From a checkpoint of a small mixture-of-experts model trained on Wikipedia: 96 experts in each of 8 layers, a variant of Muon for the experts.
Below are experts of layer 4 (counted from 0) of a mixture-of-experts language model. Rows are named router (the router's row for the expert), up (a neuron's input weights, with its number) and show model dimensions 32-63. Each number is 128 + 24 x the weight over its row's rms, rounded and kept within 0 to 255. Numbers have three digits each.
Before each expert's rows: "gets" lists some tokens that make up at least twice as much of what it gets as of all text. This comes from a sample of Wikipedia text that the model never trained on. Tokens count by the router's weight.

# expert 58
gets: " ", " See", "See", "       ", " Rank", " #"
router:098068111150116120141103131110080089101129157128148136113141107133120087152110102100173163106168
up0:118109115116137138106084112150098119126157133129132087150122132138104125130134075117168113150126
up1:143145148108108158148142154138111158134167127160137100137150148128130080104103176122184116133145
up2:117116074104121099105119152156133093130167116105144127150134130163091100113114138128087139099140
up3:127137138140163125121113115122129098141095128111109151117136053116104102155110103142073153144144
up4:145150127093119125133151151149099119131101130153118139095164110167111141129152116155142142165112
up5:111149119084084113083128117114123115094120130114106146131133102127092123096124110141119145154125
up6:114145116123115127154161149133077133104094150136124176092118107122126119132140108111124127124124
up7:139094136115149145146083115086110126112144138096134119101116130124054094083132088139146121134106
up8:144101135137157122148161108115137110133118129155137147125155112156097133136139111097137137096102
up9:123127086126127092175163125135098081131141135109171101141126091113088101111103120147121145141109
up10:084125101119150133104115155131140091089087141130159133125109118132136131148161110129113098137137
up11:149137139141183123159110139137137145154104134124089112087150154134129107118126184113136094173161
up12:129135091123113152127161106169128117062168155127125161107114103124139127151093172106143120132101
up13:097144104146104115123121105155121073122125116132140135141123127089146146129161112098146124156107
up14:157138161097149114152116137096164119169142135161152174137104196118145142153079139129164130075131
up15:142172105148139141100116076135107123122139126117095144131096118124108136130116143115161139145172
up16:144137076090139097117077114143150134137133073131125163075122114126144126124148142131176129134134
up17:176133108128099111143147118141124117140166146144122110115089107136154126138105165121146131179180
up18:131170092078144145103095123134088154155138149110110140119152101149123094103114089130142089165115
up19:097121161149141131106127171088113139128101115145173110119127101121124142103134133163151123148126
up20:106118149153116149116110130124156130112136153169126129117105114148113073154137149148102084148133
up21:132183162130111129101102129116120114152117134119135152149126150073117149089161178157119149104142
up22:152116090134089130151120154101118119098105151135160136125131107128165073127127117132168142103135
up23:103102103092157120126115134177127114060164124105139137100089130127118130117146144106103128145141
up24:124092089130125115129158141093138146177152156152149134127127135106148116107098117113118092134101
up25:140171160101097113164106151145093074116148143134158166149169116103133125159095138111117187126161
up26:108158157115155147133089124103125084167150154115168127125113138129071083096120121115140138137128
up27:118094138150135131100165070158096119118088127123166112139166137147133162142203171095108154138092
up28:119115113130069114106128152128106099110173147108130133148114155141106106156091114090140121145138
up29:140155110132117111154108182102130145151121144153137157142131094150124085136137087100138152149170
up30:148116128106122108114132099155122119115148141090167112127162134142105133154103160109150134122103
up31:180160149105161119129115126115120100117113147127093133151167099152131102148084112106123123123149
up32:145138106155124101210164137123120145089108132143142133140141109112108152122173132170128144127117
up33:147113132110122140145123114119100119160132124089139095124095136156160162143114156091151120127124
up34:140125098124145114156178114150129125116130119165127134130143108142113067112169132125098135128138
up35:069086127184123145129112142117154103122125122137115136167099084100122076139130076109155135135110
up36:119109115100129122185117129127110124152115114145129152132127146126145119146168121099152102141163
up37:085134150145123128131182123119095142112133153169169118139173136113113105092113113061121117131146
up38:165104116087165089134123112135059097155153121110167148138109100150148116157104125098198115133134
up39:133109091148110082115124162121097146090131147131124117143114096160138156165096107115165129131127
up40:138123122137132120142172121094123130112125127132109162167117113128123143116116116119125140178137
up41:148137150147086133108111173100112106104085157120164158158131139129141113127122146138087154119147
up42:097104101117136137094120125159142124156148146112158134122128108117118145164163153163117162137113
up43:095125118152108168126145145135170155128136143069134107158155092112166128158097134130159172130140
up44:127131134150090138164151117160126132149141128071120148134107117127137127114133186146148131153157
up45:134112108140129158133135081171110112133142183130111127104109120142120105152138151116101160109120
up46:104146097173140113095107123148099133118119142150154129170162121100145055168105130099145152115115
up47:113158158132110112105163084124155108092123132133135123121111092129123155091116143148107170099123
up48:080111118155120120148113158102154162132113110094152141149104129139146082159156089119157115129115
up49:108163122112087102120127090148093139138110123133149120139107089163146138095119108143181046120145
up50:143101143136136112124108135097116073117100135115062096121128160158122167148137139078152165135141
up51:090142128124124163093110061126091142114152122118131133127132172072134154153120129147180119130101
up52:115103063147100149126161145135118111110082123157132128126139124125090147110138146149094135096139
up53:099115113135130153123101127157073142083121125104133081129080162139078085112101110135137125127091
up54:138128138093051094095110146176101119130125159157188112165122088148150139122110154157122140149114
up55:107094132166147125134170096132109125086151131143107100125151124121166119103140104089116147126113
up56:141115134161135119135151171092143115104098109137098137117115127109141106105191115115143152118155
up57:137112112123147135122116117138129128150137106116110126120105077136121153170125132178140123115111
up58:109119098099148099105112117174128111120132134160131114131151121135146138109124124142155177124108

# expert 8
gets: " a", " was", ",", " A", " an", " is"
router:122097132165121112086114105110187140107140121113117090094128140119117081138100150168136149076131
up0:147125151172123161151149119130126077114110140137111158164140155136113142111156078106113059145110
up1:121127149128137111161127121131108086131123131107162134131150103151128126109130110152227088128119
up2:132142150099133163179107129144113123147132094125165140122119144119142128136128120116145153124105
up3:167138123110141166123117136136141153127163129116145136117133119132122115156139131156151164168120
up4:169117169131122110164101163117097133121134124150095122125104155127109160102109124129117115136121
up5:115140138112157135134101177171153107143129114159141170163104109140161123131151089085129130140114
up6:111176159105157103160123144168130126153101100105165128126132113152104116112147146140150094153152
up7:134132119101147139169086135139152165136118129125120137075115118144097127076087148101138136163150
up8:113175147144141169119137188126100122097118124118121064172109159193136130120156139106144074123127
up9:124129152078124178120147123155076105139081098134151118136107134108160104143119124123130135150122
up10:100169137128168115117123125116142142110129103094120139098089130121127119138104106171175122112135
up11:128126109138146136125145154127136106088116092153119113151166140137122148139103128094151145130159
up12:140116168090141133132099149129082122110124169137082121168125098113152101110112131103088148094140
up13:126119122157149188138121188146144115098143133107134195142131169120134154071156155157126127104164
up14:111141162135104099151163163089147127123118173106137140145131134132100133130090157146125119158157
up15:167169171138174150139126108134139125103111099127124155135135137150121114136176162135107133061118
up16:082173150096187152103163179118126180097161134168100178166130169169123141160086111092150112161124
up17:147123126173157130143124092089102127088129101113136123081143107139088134096132144146133144148137
up18:096139139154169144134114134102111122141114161096154117145125121111112138106120132103111110127121
up19:120120139123101166083105134114127153134150119141157166149125133133134129107119103112124118163080
up20:082152178116090115147109145087117108092148117113112113147126100151071162153123112123117101127139
up21:162105169140130156110125136121129144131161101117121153134143111133114138119107145091123106177126
up22:140110145084160121170102121101143153123113119156114139123141179146086123125131122161091132141136
up23:144113135143115172120094129164114169147114104132119120149167137134097085135109104147090101086137
up24:129139131112114134122114104158104138156134148136130168122116105106113105074071162136137133136166
up25:113146124113150157123124105163072192110093074145156147109096124140088102165104113095118133123107
up26:093134089140148117138111122141128122128135130113163133117104157119114131116127151118127134119170
up27:122112077156129160140112112130142132131116102153187136149094111147131124087119149163125105175134
up28:178151175102131138137142101143130144114116108143127151089098113158153102159152118086119124097113
up29:142179098085151172106084147109117138159128131101106158128140137120108110112104136152149126142086
up30:122164161116156137118118103090129143073116064094150136140114134134122161094099103109133162075105
up31:134171109124125134145113165127103156112078131124094166089110166172126135078103113143130123164121
up32:168164137162144125129075096115101145134136062151117130142100165109107159126125128118138123123098
up33:094163154113131145128116140105127184125132173098140163110125116131100115091092141123119129148068
up34:132124162122164130147108170141162089134132120102093152153107145159111175101115149117127105110136
up35:129120127125123135111119108177139177113113143153131100119120133161129094111135135135123160134115
up36:136105137115108155119139147154120100146150112124132143133087154101136096101170135135156113108112
up37:073098102157123141118118110131133091112113073099156170168141140123132105084103121129149135114113
up38:085093135079140172127108142114087126136116121115124131156130098111138123118094161070189126138108
up39:114153131118098154133119131108120145109151140120115156170099091132100159125141125123073163140128
up40:137134196137155141116126130181115153128168129148111110169130119181093089127111101127117096101113
up41:109121190124091131129104115109134125130121198138103144091128107161130128106167136180108142103146
up42:115137132124145176195137163108124098151103149143131106150137141118136099090129119132077132102111
up43:146137145065159127096159120146133074142149150120115153127092121185146093143172151115112150147138
up44:143124153117126158125122064142111092132121123115190085151125133124076141072143104130150084191106
up45:121122132160134130125103098118122138162142180118165147160122150129094175109159106150163132156133
up46:093110126147103121152117121137135122151141133121130134160120103160124104135134123100190119158137
up47:157168061146137112126125095140149135111121132190137120119140134141153152130136104141106106115122
up48:109134143088131111149116151140132091113160124115154132140118115117102121105101132108148167134117
up49:130137112172167130104144114154153142084131126105118136153161161148130142150123115147148135080122
up50:148126107144138147190110125138147107143191129143130120161120111139096103111150148108114150129155
up51:082114147137129111132168107111131145107117101129131140160156125164073142121126097103128105130140
up52:115164134128114099133116117122149136163131108145162142130115088139135113086154150133137114136108
up53:142162173131148130134143160106144121149140117129095134123126081173125077106146160122124170123131
up54:097111151105165136174141183133160111110124122161109149137122164119131166115101119123083148160143
up55:138123160118151151151098148131132091123173119140148124115151138131071130120140091101157140154142
up56:112109139134148211136132130140127128115103175115162101115140104132124085134123115145119147114144
up57:119162115114144148136115144121141159122140127106104118118160150161146118099101085128147088125129
up58:150103174097129154115111109148131121145133134072123106142124145128146107109129123131102120124174

# expert 70
gets: " ", " $", "_{", " #", " £", "$"
router:112137127097104130131084110093144123107127113135100118120147115114134152143084163099130082097129
up0:136147158129157156140095160104134119122148107161130153094123115087136157130126126103129168166109
up1:165127151103155145149111125111148153099166093096136179130134120110153124184135169160106146090110
up2:152150133124096156168101129171106138139141136179140115140156119126145108107136146094119127143137
up3:135168105200139137137115177092114122131099144113141147139154122121118157091075112125141120145103
up4:100091133132147111134126169121162145104087142147104101125092106148137143125090191064108172089124
up5:091136158113137111154115101099113135115083105155128098145086130154141167106118154140159110166117
up6:146163140150096148115117107169109112090166139117133151093142131116134134116155202106150134096136
up7:116159132131140123146097144110121110126101167139117154187123151115193110096122184149129124108121
up8:122139121142104124142103166090119113123108108136171132123146122103123104133131125115104091147131
up9:104124086127111146114113138122187158136123130107118137138152121122144164120105182137186130188092
up10:135117098144159168169119086164158046150153105105133134128128140084112111125082153128157165114135
up11:126119127175129178139124127090126163106132159078141120111146156116085126132123154146147125096120
up12:093126137115129112154163153107122093147143092120136145172137108100091095128128137129109126121148
up13:118153102154127144172106133121157133144164119152116149161091098171115134143150145100110119081149
up14:094125111113140106176132130112134131113158129103103181148154165139174085086119141124118083126112
up15:114154143119120115132187127112151119143118106126168144139122101167107186156112130133128171148110
up16:109138166140066137140113123135166138164127121114128143140161163138139162106090143150107089102182
up17:138084141133164110095111089121127121109113159125077118073133097138130144152115138108129126117091
up18:137134126120101092172139149113163127179122133147171153149112110155084111099075142132115119112116
up19:105137134140136095111137110128121132110129167149122132143102166140160139113138159166128112090141
up20:130099134133126135143164099098113106120100146132123119157132131082087123153143151086123106133128
up21:124099115148158120135134113118128133148130147107117127117129113151116151133099123134087128101109
up22:144155109133167133137156172138193115103170117120139123176152129158086118176082157138139116163144
up23:142110129148139140109095106113124130156157157157137107114158171134126154078111166060145096126119
up24:134098132167110148151114140094142137149085155142178082217137115111166118099134118115150107091110
up25:118140112130131146163128153094121161112146082135032157113105129134145144095097157137101104131156
up26:140117181120165125117144165099133108147108154138139116173145120087129150083100112109167156094126
up27:125096125092096105129161117151119098155134125160074133149163111140156125123136129186148133128119
up28:109161122110104105082165161116152160105101156097108121082153133140146117103121095125117113109155
up29:095096119104153127093125177168153189129108146118085148088142125134139154168141160111142117110170
up30:076150170132146122148108124105155142106135095124127113125128128134159117152091123115131105101116
up31:113182101161140106116087126100118149105125145093121109150131130146160099111117105076104184104131
up32:129128174175138151150162146145091163128074104105098099107131148106157149120143139186138098141108
up33:147133082126126106106121118107112100123168137154094133128149145156161138103054141131152130117139
up34:106162130108107151126124106109123115097103107128110107121135135139142133138083148156121131126097
up35:141141112090148129134099151067111074087144121101093148145160116129121130145160098108110115106168
up36:106147112106107066147104132091153155151107131137150140195124067164144143126091143117151113125135
up37:133121133117119130170107145119143131146105136134099146112123164079141091072155147121189141097105
up38:149079152114122115132132147063099127130113109143106139180145130155174127120129154118137109138172
up39:161174150139104137143133155115188102122138108131119118134109170177118109144143086117138110141118
up40:166166125120133187139128077138116105135125104110122139121116110157119184146106150096121118134128
up41:064143098145176147180140092156132098130113147137105111120161099101076076089110145106098112120116
up42:120118099128164112098145109141152129133117122094151139146121141147137133108109095162193134112145
up43:139122133138120162130103117139136116187123127128136116180111129133119138116149144141146102119142
up44:128121106114113152120099128138134090104149148111129147138143138097114124128172109079114131100149
up45:128131149165140122175174133137172087133127120136170134171103111122130123104112102104141179117105
up46:140143110151143149125147103143093131094147115133152126101107124138104152131116069125111120137157
up47:154136143147140118131121129108142145130172108136082123124122104094126138072124105102144138110134
up48:133148127153089165132115145111158095155138072122124110128140109092119127178118145083137120200175
up49:129105179179149162139125131079094139122143105139110113126122127107082111140121146095121129151130
up50:117082099104127109105100108160161133124152098143071102122135096110119145111139137117123114151148
up51:156099114101113098114127161141178127144131118153136158101090115152108131116093103086147082123184
up52:120092127105099131123133110146113143122121164113130183107139111137134158139156165084109120119135
up53:109138157143133163158133129155117115176146179094131116131148155095111104123127091127131166112110
up54:123113106115125112108180141133136132122116128122109176142138142155131127126095153127092079141158
up55:135107131111123153137111111111101134136118114101125124159114098122143144145114172093138110087155
up56:137139133129168118090162168160128127136080140111087156082117153107157158155095185107109114153154
up57:115109132081108141144090123090125120143115136099130158118087111111127140133123118107138121159137
up58:188122141146127088128148163149141146126091106100070138140123111127115156143090125140128128105164

# expert 85
gets: ")", "\"", "%", ")\n", "),", " —"
router:133115127153133145137102134105177128107109101109125103106146140109121105157130162103156146093136
up0:113119120163140151128133118132101162120163116174139132132138135100150098131132119150142132176142
up1:104153137148135152159181126139107148134140114136141109122138130103103114111144147130120144159102
up2:114116110134124118125136152117112145108143100127136146130116099102161159129133149122133140107120
up3:132154180149128177145157142141083179128103166096133137124163151122095135142114168139083200154151
up4:111143150142123160116145111132129153125154134152085094150118119154143172097124138148179126134138
up5:196139129116129127148159100169115132123129124125147154118077148097166140135125167109096152130145
up6:117099124166113120157146112145134142178202161155147138172094131131144117173129141106095129166140
up7:163113132103107138120103138123167132116118151123159151120076157128103149135121109122130094079127
up8:129149125136114154117125157127116118137133092116134131151113140101118145162161088144136148161121
up9:125161087114174151109138159142166116106079123159153102113086132119139158131181139080114112141134
up10:113114141100123151097129181141115105157078148145132164166120110105145162116144158104105081126128
up11:136125122118124152131156172141133160118123153116134162111127139147161115102133136115131141069134
up12:133154124111114134151141111095140134085119142130106149141133067144165109117124123130134168158071
up13:099134118134121148111123115114125151163139083130139103102121136121106121138080092144160125089156
up14:116137137134082154129163168148123103131067079129176104145143158133139159114158087096122103113119
up15:166098123111122139145127136146177143136090106131151098150148105100100120095106139112123144117134
up16:131122114066111155143168124140108127076120160106118120124139135146181157134102094123126129165115
up17:144121122089117168156133166108167157123138110113109137137133152130113110141091079096088137110117
up18:105115139125100151147117129139143194136138131175100128184137113114113091134096118096160111118140
up19:094068142109108112155094125130098150126130111118129117145153136115124104175123155108186109120108
up20:154137107138144109098087138139112087140156121138127127111069142135148134153098164115138138121147
up21:153154148160116144137155119137147101138132158151167158139099129103149118133111134119162100161100
up22:119139117129123140165138106115138125130140136132139112144128087153181149114154114121128106127150
up23:122116131098126154127118162170108139125177091147139157142143107122178141105182134105127134126122
up24:111148113120082093123139136101098132134123099125119120141142134129140145111138112114133118145126
up25:110144124091166108111111142126152138131166097155106139168138150163132125135153157173140128118117
up26:141096195144146192136091163117143135139101128115157122164131085123110096154104151128117112105114
up27:143149126105186157196127111111119146116145182150111113097128155157155148125126122099102094128131
up28:093149103141114141109134158142145132123109096107140083155137099140136156146115170133129114132102
up29:125086145127112134109108145127125107150184123124126134093112159107123138132186075127147143138145
up30:081135118112159150089115113087143140140132146142108097132133141141136125149139124139178166124124
up31:195098104122164174153128114156161093111114138096123158163134175083134177132143123123129137112123
up32:104123126077107147120137160096101155119118104098155087141158137124157146164121077096143120157142
up33:132163153062087159120120110136170112122096112125152141117124107167124120121118107121148156104169
up34:134120131108116180175124164112145133097106158124129143133152127111141077156103125106135124188119
up35:099116165099116154094110152135142143137101100123123101131108138141136129120096155137181145123120
up36:111126112156134123108099148135090159135122115136109101134136116122120100101164144159155159159085
up37:131081135102129175152120121115121118079106150138124116120126132072104053117125130138192151128180
up38:134111132131133192108145123160112147115124110145116150148137142143126103146086130098141122146158
up39:108149127074119133163176177074141108152142173167140144121120102110095080106122155146106114191126
up40:130129124141117128116121115126148143102130121114158155146137120153120156126146140130123112126121
up41:148153111107171110121116145099096130122139085137120132129153104161150124125135126164152167151071
up42:131109144140158117101173145098151089115122124126138106093157130139089123125141097132122160152146
up43:132163107089156133128100147081150097136114137129167150120139182085158175122144096117106120137136
up44:122120131104110124125168137115128152157125150109111129155101121153067119149154126118114147120104
up45:182158196106121138108138160121101119127112143128109097105142118142133163130141113147121150124107
up46:131112096153155185096144141137108142064149065120117163122177146112123111112146138089100131136140
up47:138133156097095192126127155112146129143102114139106109151117158100122109139151156131101108114160
up48:116159129166124159094138121137087132103139116165139127155113068071164119114164164138136158151148
up49:106097135132164157069081144112125100163117127109155135149147115104092113108147097171157134145067
up50:123103124139122145118166140130133083149157112141118098173142122118125130145146180124155128102116
up51:130141082127090134125124142119115148135118143121111135154085091110101161107152133062127146098102
up52:111154084130147147147111184112089129124129139164090125124100150149088135161140144094102116152113
up53:116130134170102140098152118115103096105085138132110126154160149135140105166074144130172114155105
up54:119145140124110125096091122119087111122143155125139150107127161139095101127101146100146113169169
up55:091180147161079119117131139102153118120123127166144102197122121126134105136143162137125108108090
up56:106155136115111176147127118161135106086099131152154137092114110112156128095127141088135129137121
up57:133142147134119168131127139085109166127152126121091128131092126124131115144094076111166147123125
up58:107144152123096164128160127141110135135129125172143130141097153118148141151088222128111162118119

# expert 15
gets: ")", "'s", " of", "A", "′", " Am"
router:121098133169120117084114106108189141108138120115119090096131140121118082138105151168137149078131
up0:168126131135176096195127107170152157138096091136111152076101142110087140158159110153131149164133
up1:118138129101121140175090107168120171132119128096115154151073140117125089145151145156124116150126
up2:095133124110174149129109150119135133120174157138095137122109084131103149132157127114120123124125
up3:139138126149179156137155149126199071130112141129179151137117156146141147159165117137202084081129
up4:107143158103148168107133132128112116141121149139120114181160178111093093146169131160138141118139
up5:137128177098161154124139134095115099087152084147125148153135147099127148097091171107089126163183
up6:133125108116156098150130166163127135114090153096120135128089132139133121114125145139122111091098
up7:116104136136133159130123129094117143141131122114119164176138152173151085158105129137084150182124
up8:102154111185113121105116165151125115125148110121108132138126134134133104132119131151108144173127
up9:156120113100120105119097163100132119163137124132137165128162119150094098149122142158114145169149
up10:149138145111155130133126128157100174090160134140123154141108149130147129126146137098128102126099
up11:110095136114119160122109156108099144165128135166140128098111130137147141078127128144147105159151
up12:141104134127202155187104140121121131110116104122138151125120127121127093126080149130149107149091
up13:097107148198135141150132112122098104105118091130096141155146124148098108130134122160141151142131
up14:100126142167180157121139140161099096191145134116181137171123121176144134138118118125123142118155
up15:140143166093134152105124145126130151119063116124145122145108134109128098107125123175105132120107
up16:153136153125137188128153140122147088105127085132131138127117151133115098155130119137121112171067
up17:111175135127157135142124099116133103153154091125102148132122154132098130154131144085082144122137
up18:142120093137129136151113132154114111158121116148124150106109181147154137150133131143125108085111
up19:160144123147126190134132132108131122113074121106170098126143142103117119128113151116154125128103
up20:106117125101160132120160142128143129132096153135131137141120117118132144061141145135129161136149
up21:131133142144121124154098186144122118153093184167133133178130145139136101072123124128134123125133
up22:130115097167159128117091172134158123148125114153133125107138109121123153168168079131121147127133
up23:120154118134171137146134116127136135110131148160142157157103113098122137102123133137144116136140
up24:143170128121137171105107098123101135109106107182116129163131166128099131117137106147120143165160
up25:138130141081120132126155156099113093144098110132121131117148151133151125118166133152129126113168
up26:093153108137157136151110134128107105118108122111137183106131136109112136172119123137120146118135
up27:133137143113090149114143155094110112091092128167134137108124145149107127097172113100115139122126
up28:134128130164160168140111101070103122154141111136129173158129176111122153119145137080091143108143
up29:124119121136127125114104101134134147136131115113123073078133122147098099111177145105085161145145
up30:122157120100101137085132123152099142111085068172123176119122145089134121078133136125165141102145
up31:099112106120153154161130110121105123147086137116092152103178124153106085093094140118121153124098
up32:147108138103141139135105152141127143137147111176150161141145157142131137160111094110159163130150
up33:158137136103149136154088142101108130140117132124152150146155133145104148095143165104133124115157
up34:178139160112153121128137127099140110101124087113151113098130152148093149135138126134146154118134
up35:150131093115176154113120134159116151103132099168172103145133137119121132093118106142103144114149
up36:130119146116126169132139138165127160122098136145147105117123123148163112169160122134135145095141
up37:125162120160129141159152161110138154131132105105119160148123155137195105124083090131139195093154
up38:165123116150134114156132117139086140101117115125112133134094127151138191126113150137123098148164
up39:119111175111106159096121122173106103124120078128100150165120091147125126141134126162120112150160
up40:135118164152140133106107090100135165112091133124148143141150128116124106129128167105136142143148
up41:129115159135152114135128164102094129146146132130132095161112150102139123115109123164134155156108
up42:137112172127119150163105125129132143131139143075127179150115106154146102117097177094179160138126
up43:127123103175101154129092163070109118107110128104148108121138125126111147132133143120124134116134
up44:129099123131162128125145110112129126150154106132098095112105128177130140130148122133089117159125
up45:125109110137175150094118108165137161125126096104148133164158116155156119148136080116119105165102
up46:144117139116120132126099149115120123119086143135132144120114120145103103153129139147113143087114
up47:096132136102106137107089158137095119081121195090155137112144122123107156109107113104140161112119
up48:117132150134127127104161141140108111141131120132115156135114126144113143135129131115157158116118
up49:074102139097145126131126127154113087093108120123100108166126138144078169145135117126144164105132
up50:101116128126134148084089147098110119151137183137126139132109134139148142061143151092177101105114
up51:115144120118107148142140118165103113156127139123121153118155120170114177163099114127124171118141
up52:144088171153094150136109167109125146115127101117141140143162156080100149171042149130133158082169
up53:118125183140121168147129146162151136137108168111127153118146162112108146144147119121142190164097
up54:117152110135134165151130144127134114143128101156110135138135144108120142086134135108125139119104
up55:122120129112147107143100149150117156167129136128170145136150181156163167119160148140080096136146
up56:124140160094108164087128164102144147071100125128103140096129139125118166125120125099162105102099
up57:125128151126138154155120118123111117112111147132143146121090124129133117075134163124127119121145
up58:103153103103139183132143140128117142137142144126130091150057151170151109128110097110162074144113

# expert 48
gets: "'s", " his", " its", " their", " her", "'"
router:134128137167113128091111141122137107135145130099099125147133163170138110158138118176151143157167
up0:091155095126163113124147096125110093125117072168155143114107152191115154150132159112180090155136
up1:117094150112088137161190100085140115136127177149106112159140116106143115105099167183148111179144
up2:130137126111133155106107120114177101097094106141136071147079183167110123109152114114105107163153
up3:135152134129156140101112108139099129151088096103125149139171119131146118111136159141128143117097
up4:149105101151143134133077118105135116066134156137117156136076100154126093138140098125149135150132
up5:137140175133156132150138140122072135161161113116127145110160131146136112111112146146122086151180
up6:119113128141129131145160167101142098106126137151146163164126177160095092154092112111144117120134
up7:143124149122053141126121119128139097158122106125130132080151116123114116123105131098123153157166
up8:142085132129139125130060150165108095129128183154172094124093109119104100124109116135166121149133
up9:103120133137133155116128113141111142136123122106129164081104174153154153151153124127144131104077
up10:119138125186141161116092185103125163077126142107176117140158122129171124126137169130143139122111
up11:092092111115152144125107147159107105124127086148114137150150116113138131139152120108159111116120
up12:132126140077152111065136104105126139160119120141129121144108121144131133159160175104128131126113
up13:148061138139101145103123130124104086115147127166187106128148176155134133169157096136149168191116
up14:139132096104161151100128121111112103164084152103153134148133150132096151159144081187107117135132
up15:123128120140134142086169089103124146173136119127146152136132149160094124116124120163165108069139
up16:133122094136099145143124165077124113094109160155157134117147145137129108142113165130136134164138
up17:118134160123101140109139118105168070119148140129155156132089103134085130133149132101121111156116
up18:126107163116094128120110144096148127134160122122102172139142087160124091114172115107134104130122
up19:089103096152125169133107116096083117136124132103144120137136162086142144117136125114116111129169
up20:120122141147141163085167117140143140153152132139149135123100174110109114175172121116157173156137
up21:125115100097128119183142125138143113093102098091141121173123141133122121169098121112161111149150
up22:118170095137076163115184103147124090101087118070129136149147123157162123164097180121104094170122
up23:108182149181182166128146134110096174100121132105102148117133120122125184104103071132094094140145
up24:139120122142132168162161118118106138137168137087111131159187138122132161117112101158092126107186
up25:132122146144105107182140155109122119104126125134119104148149140137137134144119102139129115136164
up26:137105117123121182126160146154089104166103146096117125113155125144165106136086165190126123132096
up27:121165170158121169108125115096139140120143133137136127128097127128092166117116120113154130128168
up28:171103113119104118115167169145125141136113112076112149151144151155115128099088157109143139136141
up29:146076131142123159170160153114102089123096106118115122159110119105140111134115131176104134139149
up30:115109115098122161146197109099133125121158131145111161079105138178094138177137153099114122154142
up31:108117120147122188137141143127120148155145153123127152121111145106127111119125114086107131161150
up32:120156109135121142082121128147111116139120142126126171151153136148151125127140166127135109141147
up33:086095133124123122135092141100136133161140132126151147151198124166128133126126138125128126154157
up34:153163151135158180119156124112164105148126107119089106169109176156115131133133124162155138124131
up35:161131116148104125131092134133140105122102150122133173142111143132114151148083155129124109138133
up36:126122114158148112148150105143164111182142115112175159117113153154153123118118118117176116180092
up37:150093127132120130128106133123138087118134135130126120141098128098064163130104113166106142128131
up38:093148108078155160134163108105091129168112095141095159152123120136086126146126124125144150153160
up39:134134134190109144095137126103134159114117136139121138124124109130122096107171107112185150175137
up40:134143144108161131111145127086159138102127068162126139136152177094140136098150116157158177123104
up41:155117113155151121157161155116098159114134095129128128123140117124087142158153131160138117137153
up42:146142131120073184127120137126111103163128091143102136145145110154134096129133154123091155161119
up43:086105093125084163161140158111116138156163146137123149161137139148087126120084125095106096162122
up44:102088146139107124160139179115085105165105139107136179128140125179104134119109099085114138141132
up45:130154136105153094106112105151103115118093129190065153129081147203134101149119162128134152101143
up46:133154132152126191148123144103106134132132085120155141129135152111140136138117111117134093170099
up47:137124144130074152145108159112144126118139151137113111172127129127118113143183099112103162160092
up48:131164161132103143138138124135119105140122108102099123116090151182122084089122125079139159128125
up49:114175132129139168134137083120159089139117169127141113105121171160145143156132118119156096092127
up50:151093147105117135153187120130131128196121121122134082119145120127125104135100112132150135135145
up51:177198171175101137147121143123133111120139135123129168146168141113114113110144122144036127121138
up52:165170126126128137138124161093153126125125087184107137135190124082120136138145101130136095193110
up53:147095152113143098124148136132135119149116134170129117146122194141109117092132113137101190137075
up54:155102183127108106161081134159134134110146151171106138159108169146165121131152154106121116118130
up55:134151099151155092115187121141084157145140111147114135124103096116109125098152126107154127130129
up56:117147104158134185087162131086075132113119143088140176125104153126120123153136140092101131120171
up57:178154110138109108115118157123080149161125143117097150148105096146129130113103106105143115183110
up58:138123111117145177118115161131142119152167125115120123117133179154145092103140145172072168134143